From a checkpoint of a small mixture-of-experts model trained on Wikipedia.
Size: width 160, vocabulary 5150.
Experts: 80 SwiGLU neurons an expert, 2 picks a token, a sigmoid router.
Training: a variant of SOAP for the experts, 293M tokens, 6468 steps.
Below are experts of layer 6 (counted from 0) of a mixture-of-experts language model. Rows are named router (the router's row for the expert), gate (a neuron's input weights, with its number), up (a neuron's input weights, with its number), down (a neuron's output weights, with its number) and show model dimensions 0-159. Each number is 128 + 24 x the weight over its row's rms, rounded and kept within 0 to 255. Numbers have three digits each.
Before each expert's rows: "comes before" lists some tokens at least twice as common just after its tokens as in all text; "comes after" lists some tokens at least twice as common just before its tokens as in all text. This comes from a sample of Wikipedia text that the model never trained on. Tokens count by the router's weight.

# expert 60
comes before: " of", ":", " |", ",", " |\n", "\n"
comes after: " the", "-", " a", "'s", "|", " his"
router:115125141117127107133136133115080139201149138152131127117191127107118101151121117160140142120146139126127148139119181117113109126133142120089082139148150063127105087123124137173135136087136159116135145137106140122143156143113092129128140142124117140145126157135127114131137099119127118186111098119147079154139118149118109090134075141104137087174131129141130105131144117137104152093170152136125106105150151171117150130105121110142146082164191168155125146106103112163103111114140180
gate0:097108112130131115122143074153089108138125085099122132117144135083168161147096116112150166125147111094133141135162152184106146087125134140139068123111158131131105129150106165168141133087152114124144133101089167101132145111130132103129122101163108116133098133114147130125129076097108121165127136110116107140119122146086168061136139184122133128178143149129127137130118143158109173116144123137137156160169125144108103110082156102117124099141127144115112146109123081131147116096134151
up0:123147154103102122119161143163101100123108114127122113133115126118166143165120113128136139103128116135145181130140167103116127103126131090153096134092170102119130116138075128119129153136112112117140057162139136125132130094103111098117155079113115053162103149104164087161121147157091143149121087101122113129130148139077136117100079114127129121147152133171130122137142152134129160096098088126134126161147128151095097119096169135115135128177128162110117122123118085116122116101084142
down0:103121171083149124152120119091108124123088144157128140130136131156137128155129105140143103123088109115083114094078118107128135106132149153095116150158110111107117153114110107156189154158102149174164129079087147151162122139143074085144119155126104166152114125128127135159146143104158143118124137155117136138150104152134156101114129106171100091119175133154088113114131146110117110082129128107087095090140143164109139141114090122152102117158152138143131126113125120109127087152169141
gate1:101108171086111135107081182163130102107106156114126165163124129116130087120098091099134142128172150144184095099129089113136120142119157153066092134125105119141098135125068147083156153131126111156138143172141104120142108136111080091114068099155140091106144159143134145150120176134126087132135127122149137112101109119086153135111117123140112124118127098153117130127140117118124142123134118151088097137147125146118107142138158134156165157130159156125112124132108120157131116119135171
up1:131094140137123148110153144156115128138107143144164111113159134153101121150149126133104119081149144157169119128134113124122127117138078164107101117104111162144114131146115150148095171146133126113163114071098098078132128163150137098125099118117098105115149115131123196123141129097117104146117123140131088090209133118132112119104125134160181144153127147135152121093162149130112149152142094099115158100177113126156128154125108142159126157124112159124145103106094081151158163127138156
down1:121157141126102176115108132137075088088116113106115137155109123156110087152136128163163105151128138088140080124140154102168119123139143127095125132130146152103133147157108081088146146115126122127140136148134098148142137165098127109122097104150146135119144164186143130143093157144126138118097114114113194096134127089128142141128143142123128128082088123127121165107116145138115098123128123149080120099120097094091096098107163090156157135135098115084140085128075133107111092127124139
gate2:119102143099132088108130122102140127165152117133127168114142129128123085120096137103160161114127123143122126145150141094138132118131149133090113132106125064108137126126138116150149120143142124110137169137108108134152148087091102119112163118136085104155103081162149143134136132105114097121135095073127147133152095172099172115108141122114147114077143165093126117131126148152129137114148182143181109132124160093144166106104130114160149124176124123195135148072127133167115119124118170
up2:127111145097137114106138128089133121163145109143127158133137132157119073109096131119151149129123124116132115134147145078100101117145135132106122136105111080114109115129122118121168113133149131124124171168109117127164158108105110120122140108131081086139129054143151136142129107087114127103124112098114158144138091162126175133106129140098146158092144196093116115166142135146135111135112147114164117116132133097182162119127108076146119175173120100188137156094147141146129106122111156
down2:113147134123138154137118109145115103125105112112132085098133123124116138135126127113091120122141132097151103169098131157123086126131106178065141128126193158076127125098124081131139117115112174097144142109086145168093107113097150120095195139120139147179142079127144117133137132128126135105139120150157143118160084118139108145137129104159138138121097119110123127137129148083146096115163157115116069094124114201150112083129133105106129100121115127100133130124090112127120108140122129
gate3:181143132091155177149130114134097150139163121136125087133176150134137147136124107149115128118153092148130116100138113134140156145133158114083110111134073121169110124142109171149118120076120158147123123141100145127119129151148132136112137151164152127118168203144105124106084138106130144162138177139125132107103112131126124140186095146102090155155128132105105162118186145100104127099133101165121111104134146171146089130128139123129125072108158134132122152125134125108133165109160134
up3:141150157110094164143131174081147156136156130135085122148134098161103124094155119110127129115118124135130091156134135133141127085130136104143129130196153164123151156088107166126164133110149122166127135104126156072129116145129168112162110129116121129136154062107094114119137179111115173131122138136107117097128155116144139155112152137155105150127114083150072080151145133160120134157168137100135104158086166092129128132100105106130101136158123085144124138117120138126141137124155136
down3:140109151073148173103158120118137126117118127134118095194094110097103136112164100117135141132155122101115134148150122098159142127108150157131188110129081068145120088127124119104155132127118115122115104175151091127122077134158122111098095109135129167149121113115136128103144112167147150102168114150134106141081108136077125121138142145092130133102155157111185124145062123105116162109127081096138135131121108093107097113122139122141160145135144123146101142125127130143145142110150108

# expert 4
comes before: "|", "==", "The", "===", "In", " The"
comes after: ".\n\n", " |\n", "\n\n", " |\n\n", "s", ")\n\n"
router:086135102151154139155113152118149135178162124119106115125117148131166089195115151158099131133145118119165158188138137123142106123110091105160089168112142091183134074141173117135125115128111095152158123173133144121104137099102110155128148138128106146143135147133101130174134114116195120149094132115130100122141129131150168098119147102106139109143157175135141113133152115149129123107105119146168155091127126095085108144162121140131137114104160165126143148152109126118123147117143156
gate1:155127139131137091139139115109151119167150145070116128122085119125122116130142140139133159075106140148131080151129125110135141150116161091127138173155143082149123112106093142152127112147127140147053108111143145152094111144104134129162123152104111128116133115131114151151158156141126093115137120122174084143122124146133086145109112158118124131168161075096119070121082138118149121109114104123142107106176147145102148106083138135177116094142148171159128129129111099148121152089115156
up1:048108128128096178152125150140111149146144155141157134097130145128112106141155124201105154203096148153105107134128130113105136092129109111113118121119146137142142163142162132081135145116087129116140109130123089152127158086152154121137124110109106132125103121143113123129135111097147146135132150127153119134114133120130121135127118152114165105090113124112090177125133149074122091124176109148108130127121127155125133146154071155115125117097151107093159115122133181092155140147092088
down1:092144116105094133146103123145134160131123140201149171079189115104114118153154094175135135166099136155162106153135156105089134081134108110120149127153141141118110125079162144101119114103109123147141121111122108146131117129109168135149111142128112127132080166099067144114159077095133147121148149159177139150104128121126085118122138161142138102100129131130095138141142138096119118120130104139135125149128114136096109114152119128128141099159165132084148113126146178136124158150088114
gate2:119144086118131181130183130146109144141081142106111102118176075127118142109185107100143086140151149110059145110144114098145136149104144120132141085109106162090126134110107105119090120105138180152130118126126110122109124122130153173150098093112138103135107125075135150135157103114144135125128141137121143159119133100096147182140119150121122151120155153110131155148070134124136093147148073115095115152146127123107093089144108118126136140088107128095136115134154119113123101110115111
up2:108101160127119094111072119162128114124148126142115171089120160106108075137084137146171150132109124161177093159127134142125120134135136156164095174138124142137105141156142156120203123144132077128157124119125126114106190140133150065135166154105093148106142128138149104102083126117106151145091134147142139127115136134170106107128152103141121095110139122122101135098133153113115145123089154138113130127113132130120117175132121145124118086164131123149120163108122157115134138177163138
down2:136111093129095111138138129156143168123131128105146130103157126103158105141126094094141149105105128142128145135142152126162126107114148112118130113091122164153138135141105150115150065120128132162125098154152114129111112093146106134139116132113101091090100111100129099096164123137159137154123186150117144130117078065102171115114161127147103127149098151104132129127113158133076094143121138103120132143091074113082115121149128051136171092092154125147119112119142107133151120109156095
gate3:107132163117108148115148134119123141121124077151129109133094160102136089188102132161120122146114166142174144142114177116114137148091111131099133140151113132131150092132120143151137158122149134106158134144124152150125124100144080109116148126102104138143113141140124154158139167112149176112129122161155085101097126120173121092159089133113164128102082127137094133131132143114126102164128167120114120136126082076107106103131122140073133116108147183084110118165136103094106155085125147
up3:125117153140124167102161138137167101158154168123110094105117183123137142158149136140129134122111164146119118140144151129127117118112179131137122111141136139102129072109126109092081110171131142085119127127146151154069130102102084104134150126055121138090173124107107161144110119172106143095126137169132056132150155108126080115155136125142155146110098116147135111154129135125112111125132176117092111135114088128118145163104150109108148137158147147145109133143127104134147118122095107
down3:115093127137132108098158128107129110172150181134168135132127100129150137139146142143149107124105143121130073127119133114114118103106155151100151119119133159129124090106104077118111169114105095089069142165112140124133170094147104156101118096117144133117161144131138113123092152141144102126147158135126087176120097087116160141101102141149108131152135143163153091114102113093095169103107124127156121104122093132140157114147161097116125164144143099112104125134158072101140077140144098
gate4:130160122113112125117155127100131105117149116156144150152164027104095179117093086108147154107139137096098156099128108126109101145106152098094155131148145122094148115105142096109104076146135132114144153123138152146158101134102127146110113141122140098086139113118152116099124133144113178154113129086118143128138114112122114109100114136129132114155098134138145080127117139145135098137128123158083153108097129142137152129090132107142128198122105100151181123125126145119165083165127124
up4:115098141134162126131121144137121145134116151108130104088090205153137089125142181156110092161126122167160096155141147133144153122151119155147110135107122123159109135160129155129149168126118126154133113145116098115111149136144115105127147128117110167177099154132094154149140137115137065099140117164121122118114150137132163145151132112141124138114166130136099150120152095106140185116119131096170092149166138134119125119152122148122131055138162170102070116135119107129090155094136141
down4:133164144163139123136124123102130132137145158128130145137127122096093136116103092102112135115122093136109166089119133104102087156150172120112087097131110139086124125101125115137123143092130107130116191163131136114145161140124120085086136126081157151146144147106185142128094155113130152089113116117119107114107103126160123125137116147142118181137135120130097086110143062130118135154121121114136111105147149173115142144136152113187141146106149127139136134058142178159150107114077129

# expert 48
comes before: "0", "5", " of", "4", "6", "–"
comes after: " ", "–", " (", " the", " a", " +"
router:120138164131128127157105106140147161133152106139160091117124114110107082181113133141100163115134123161135145174085179146115138189133105114148110142155110131149146123149149086120164113139174135101115109143103157111182124104156092160132137141165079132155130147130162166127108115115112130138086123114151121098137187176100093104125120133117130148156131128148151137116138113110148153112148140153171123122119120134130145147136149151179167074121142136144086117124105155154123111110136152
gate1:147150104134120139130110107078143129143127114144167144118146094146063126115163132137146136120146106130153124171116113119092085129172097135157091183164152102142126132108102105116119136080144126132155112144119088141156096135112130141134135104114161103155117118087114163144113145124081116161167127108146116167131101132113109039122101172114174131119136120149188120107155143155121116131104124113151147118149151113137094121142129115111149106160114136150098145145117141114168153148134100
up1:152127095118121135168120111064130138159155103141130126122151088154096098117178133148142112148158122138150119156093096188108093121139109163140105167162131123121137130095110110131145139107132117128140129130141105130127082095123154156188140128094159125138152122117128140120078156086095107135131130132142114201143095105069108084099093130118154121120144142145159118112138163150135115137079114108156121131131161121125102142168151134127144127159138136141096134136129143117181105127127092
down1:190138165130136169145128086091147130151119116125169136142140106104151104151091115155131154132098113132132126109141123108119121109123090134146180081112149174162145159157110114117118080159178175081118108111142150141142115094137130155130136103141142140136109105142149146115117104121103125147122158135095174091128113154121124182095099119114140097110100059125108124119117078106113134126123107115167109164142114123108152086092104140147120159094127129145146137106108095147128119126110132
gate2:119166156125108107143154090164141111092074079179165134115130148143148103118113148133129140108173135086156164162134146120113134158143119120117104131127130139148113122142113108117106100111142092169100148130107170132128135088132144122105134175113120113158139151108175166164113137093135156129114135124135096115124102133143101124099154133135124139116105166170165105151154148110167153120168125136156111126133107134135153139129116115196167064118139117153132106085130109148120122096160165
up2:123153170143092142135149089158154126135082126142165157111135150137121112085126134131131120092145154108140127173111150162097110145131091124142133151120125091124135110170108140090100091119111132169145111108130170143121140070140164090129139138097129114118111147111204154145098130068109142131137135116132117110143105141107113177112145131156129114140120112166129109115114130123139149098176123139150133135126062104111144137129096118185131105119152106165166129106148120157128136082127153
down2:132111115114120138104118143137120187153098115134131129090125118124176134129162138154142083101150126093152102100118104145121127128106137145121168116110155172125166122131136086089125087162092115167127180140145095125134168119126145074089145112106107123113089146146104093108121083124132103103159101138095128087134083142117130113121143117150117103107117099082082048138133132126113151144170136135128145143113134147119165131118091113144109124099113113126174114109166113113136114140120123
gate3:133152150124118126117139133095143141147148089122110157114138140090059124167102104134154138109148121165147114138091135134086088133110112084189116132152091139165124083132095109077145143136179127082120186169105154127125163126164094136130109120121113123136156114144152141139127121097119100099140157171113140143125098154156098113161123124167116089130095118129132131113121099122177081135103140157139127109168171150127132159133163139148124133131105135147117110119108140151120138094132130
up3:118121133131113123109114142163131109094130151136130113125114105109158132123159110123109105124098115076062138145140129162163151142125126144160121145084122140111118181110154117171088090152067100132146113122153115086181152101090128165109189097114123120111092141150102141146112128113140162133131095111183111103126174108126163144127122134142128156128142148092123128144123144131116157163136151103129105148100090117132146093148082144105140104124157128103132162128146112124157124178139158
down3:106122127176136116125136103107164139144107162115110171149120163115111119132128157127136100114165142126119114095133086125179122095102181144107137093146124121137173089152125108146128147112127136118137107130143141139161142130158110118174097120071158115137190182150137128123123108136133116109175140130110108184121120177122120124126129138153144128143187121135165129111112100141112154116133094137143105142123145110089155156181098153081105118103154126153155114172159116130146115103108154
gate4:098112128148096165118109084092145110085114084136094101103164153127162139140149120106106101099103165087128155136114131144120144151134132152150088163115150075143145136105131130097165105129099150134126119148124166101118160175166089103141125139138123109131160161109121148134096120117147130112158109120189096127137136121097112117168122136136129124126147162100143070152102133093125132126122161165099089173090086147087127119104157120149128102113118110156138110150121144131092113111133108
up4:139148171123148089142148121173128176152117170144195122135088126111111125099122184148074134148140116185138134124126124154144097129129120113102146135090081175124091103142096092126117126160138142146118117108163146147149121111115133152130123099153127122142139157112131125115130134118102128143128141131108140109156140138137108154130107103106109123142136138120112161065120114196135119132146059124162149132121109122133122125165110104164148139129106177128122116122186135094091133133119162
down4:184122084140101104113096116136088138136120113115102117097148149166123156113113135127141114121146092107130132174109114140103102145094153103133151117138199182083139154122137102098121115152137099125127164120110140138129130108155143096122117111133121107143121158107127117097119123123184111138133118129125165113158096139129137124117159099135152100102108123148122120146192122141089092078126130106132137117139118149128135187131132125162141176087078113077134101120115157119125075145101097